{
  "n_layer": 12,
  "d_model": 320,
  "n_experts": 12,
  "experts_per_token": 1,
  "d_expert": 288,
  "d_shared_expert": 256,
  "activation": "swiglu",
  "moe_layers": [0, 2, 4, 6, 8, 10],
  "router_score": "softmax",
  "normalize_top_k": false,
  "routed_scale": 4.8,
  "balance_loss": 0.0151,
  "balance_bias": false,
  "router_z_loss": 0.001,
  "router_bias": true,
  "init_std_router": 0.0113,
  "lr_router": 0.000659,
  "n_head": 5,
  "n_kv_head": 1,
  "head_dim": 64,
  "vocab_size": 28904,
  "norm": "rmsnorm",
  "norm_place": "pre",
  "norm_eps": 1e-05,
  "positions": "rope",
  "rope_base": 10000.0,
  "rope_fraction": 1.0,
  "qk_norm": false,
  "attn_scale": 0.125,
  "tie_embeddings": false,
  "parallel_block": false,
  "init": "uniform",
  "init_std_qkv": 0.0449,
  "init_std_o": 0.00917,
  "init_std_up": 0.0449,
  "init_std_down": 0.00775,
  "optimizer": "adamw",
  "lr": 0.00109,
  "beta1": 0.95,
  "beta2": 0.99,
  "weight_decay": 0.24,
  "lr_head": 0.00535,
  "grad_clip": 1.0,
  "warmup_steps": 241,
  "schedule": "wsd",
  "decay_fraction": 0.712,
  "decay_shape": "pow",
  "final_lr_fraction": 0.0,
  "batch_tokens": 65536,
  "seq_len": 512,
  "doc_mask": true,
  "train_tokens": 280400000,
  "steps": 4279,
  "dataset": "wikipedia_en"
}
Below are experts of layer 4 (counted from 0) of a mixture-of-experts language model. Rows are named router (the router's row for the expert) and show model dimensions 80-159. Each number is 500 + 40 x the weight over its row's rms, rounded and kept within 0 to 999. Numbers have three digits each.
After each expert's rows: a language model's description of what the expert responds to. This comes from a sample of Wikipedia text that the model never trained on.

# expert 1
router:527537493556500443440439435527441507520461560532434488524546436487452480533484469523539452546558527538501488509496481529487444522468434476445520534478453454430475480450458502455543564425504487492546469472440512505541517521468541564494502482
Description: Digit 9 or 0 right after a leading 1 in years and ordinals, such as 1986 or 19th, plus function words like with, have, due.

# expert 4
router:500550472569462476469447458564485494543463530582477500510505477476466512563451488504502476571591519486469475466537465506504470528459470468433487465435454404427464449530463498464555523514506481438510475448496527484575500509484524568537448478
Description: Minute digits in map coordinates before ′, such as 136°7′, and mid-word pieces like -ing, -ad in names, plus of, which, its.

# expert 9
router:523535519561453436483449429525516500534480571499470494525503482501478506522526489516504446575552525540514529517499425500510487533443463447481477555459502512422497431466505502456533512492548483462530470457422510465548543486474549548558570493
Description: Table pipes and column headers such as Votes, Apps, Goals, Candidate, plus word pieces following a name, as in Totally, Borne.

# expert 11
router:519497481599500452478472449534477505518506580553486495517496455480512503545477486491576436532546541552478493458509454459483465587451496506434509437424426443439454488460469507482528543511474492525514519457435541527541483413473547571534541463
Description: Verbs and nouns following The, was or a name, such as built, received, published, became, winner, often in history or biography sentences.

# expert 8
router:545507485524453465440495495571491490607461578528466430500483447487471508536451496543557423543508562478489466506496490545536430565456460454516516482471494453450492516467489458472506587496515487466524526513447484502504498480438522535539503468
Description: Words inside == section headings such as career, Early years, Development, record, plus See, table separator rows and the first table cells.

# expert 7
router:502542487555420430488468412542489525526450613583453471458506484500479507541490482579479464521512544524529498472468437512545463539461444451433452550418472466454488441493473514521549506478562438485476454462448521444532522438472506582551457475
Description: First digit after the decimal point in decimal coordinates like 25.11°W, plus possessives like their, his and direction adjectives such as southern, northern.

# expert 0
router:475535496562463477463471453515500497521431580534449460532465486464448498578492504529519498544561551581510440475522499511507421476498467425513495542470481481445462454480445508458514544495508494507559525428441549504571503502499535519531517456
Description: Middle digits of years after 19 or 20, such as 1985 and 2023, plus == heading markers and some name-initial pieces like Ph, J, Sam.

# expert 10
router:561533456549431457528429447577504485501441581521459519537456466476440517573461468512506452555490541485494476520514495508474477484459504475482540537455481495422493484457488488463573551431528458510518493471444557510521516501497550552569492480
Description: Digits inside model codes and ISBNs such as LL80 or Harrier GR3, colons, plus conjunctions like than, while, when, whether.

# expert 6
router:518571449554412473465423444546467505556459549528487475541508468477474476560437451545482425527511537511528510453489484581478466543453482473445503559436497505406493446492497473444511555449545449454540479446464515479527510464475524568519495463
Description: Commas in score lists and clauses, empty table cells, and first pieces of place or team names such as Pittsburgh, Santa, N, C.

# expert 3
router:438522502535489478442496460536469482484459502552519471542555519380444484522474451508489486445514480556483496505499468517514384512506452453475453474500449494493434430472460521497549549451533450443499486423456490482533507455454509505534567430
Description: First pieces of words opening a quotation, such as "harsh", "enough", "one", plus table pipes, em dashes and digits inside numbers.

# expert 5
router:542538460562438457495437464559470499527458535544470455521510486504427550522471477552513455528502564525583479495543432559479442532476509488469527538429492465431462432460495509454529533448547450496548494458450528494563513494504522540518512512
Description: The verb described in species articles, such as "It was described by", plus digits, semicolons, and adjectives like high, low, large.

# expert 2
router:526554498519421485486434497583391470526490556541515443508438436478497492559462425502556484529534553527567455518501475563444459540460458465444473507447443479481489462482470498446540546537505430448518517504464490497556530457430501556527514497
Description: Frequent structural tokens: the, line breaks, table pipes, hyphens, brackets, commas, often in election tables, infobox lists and biography fields.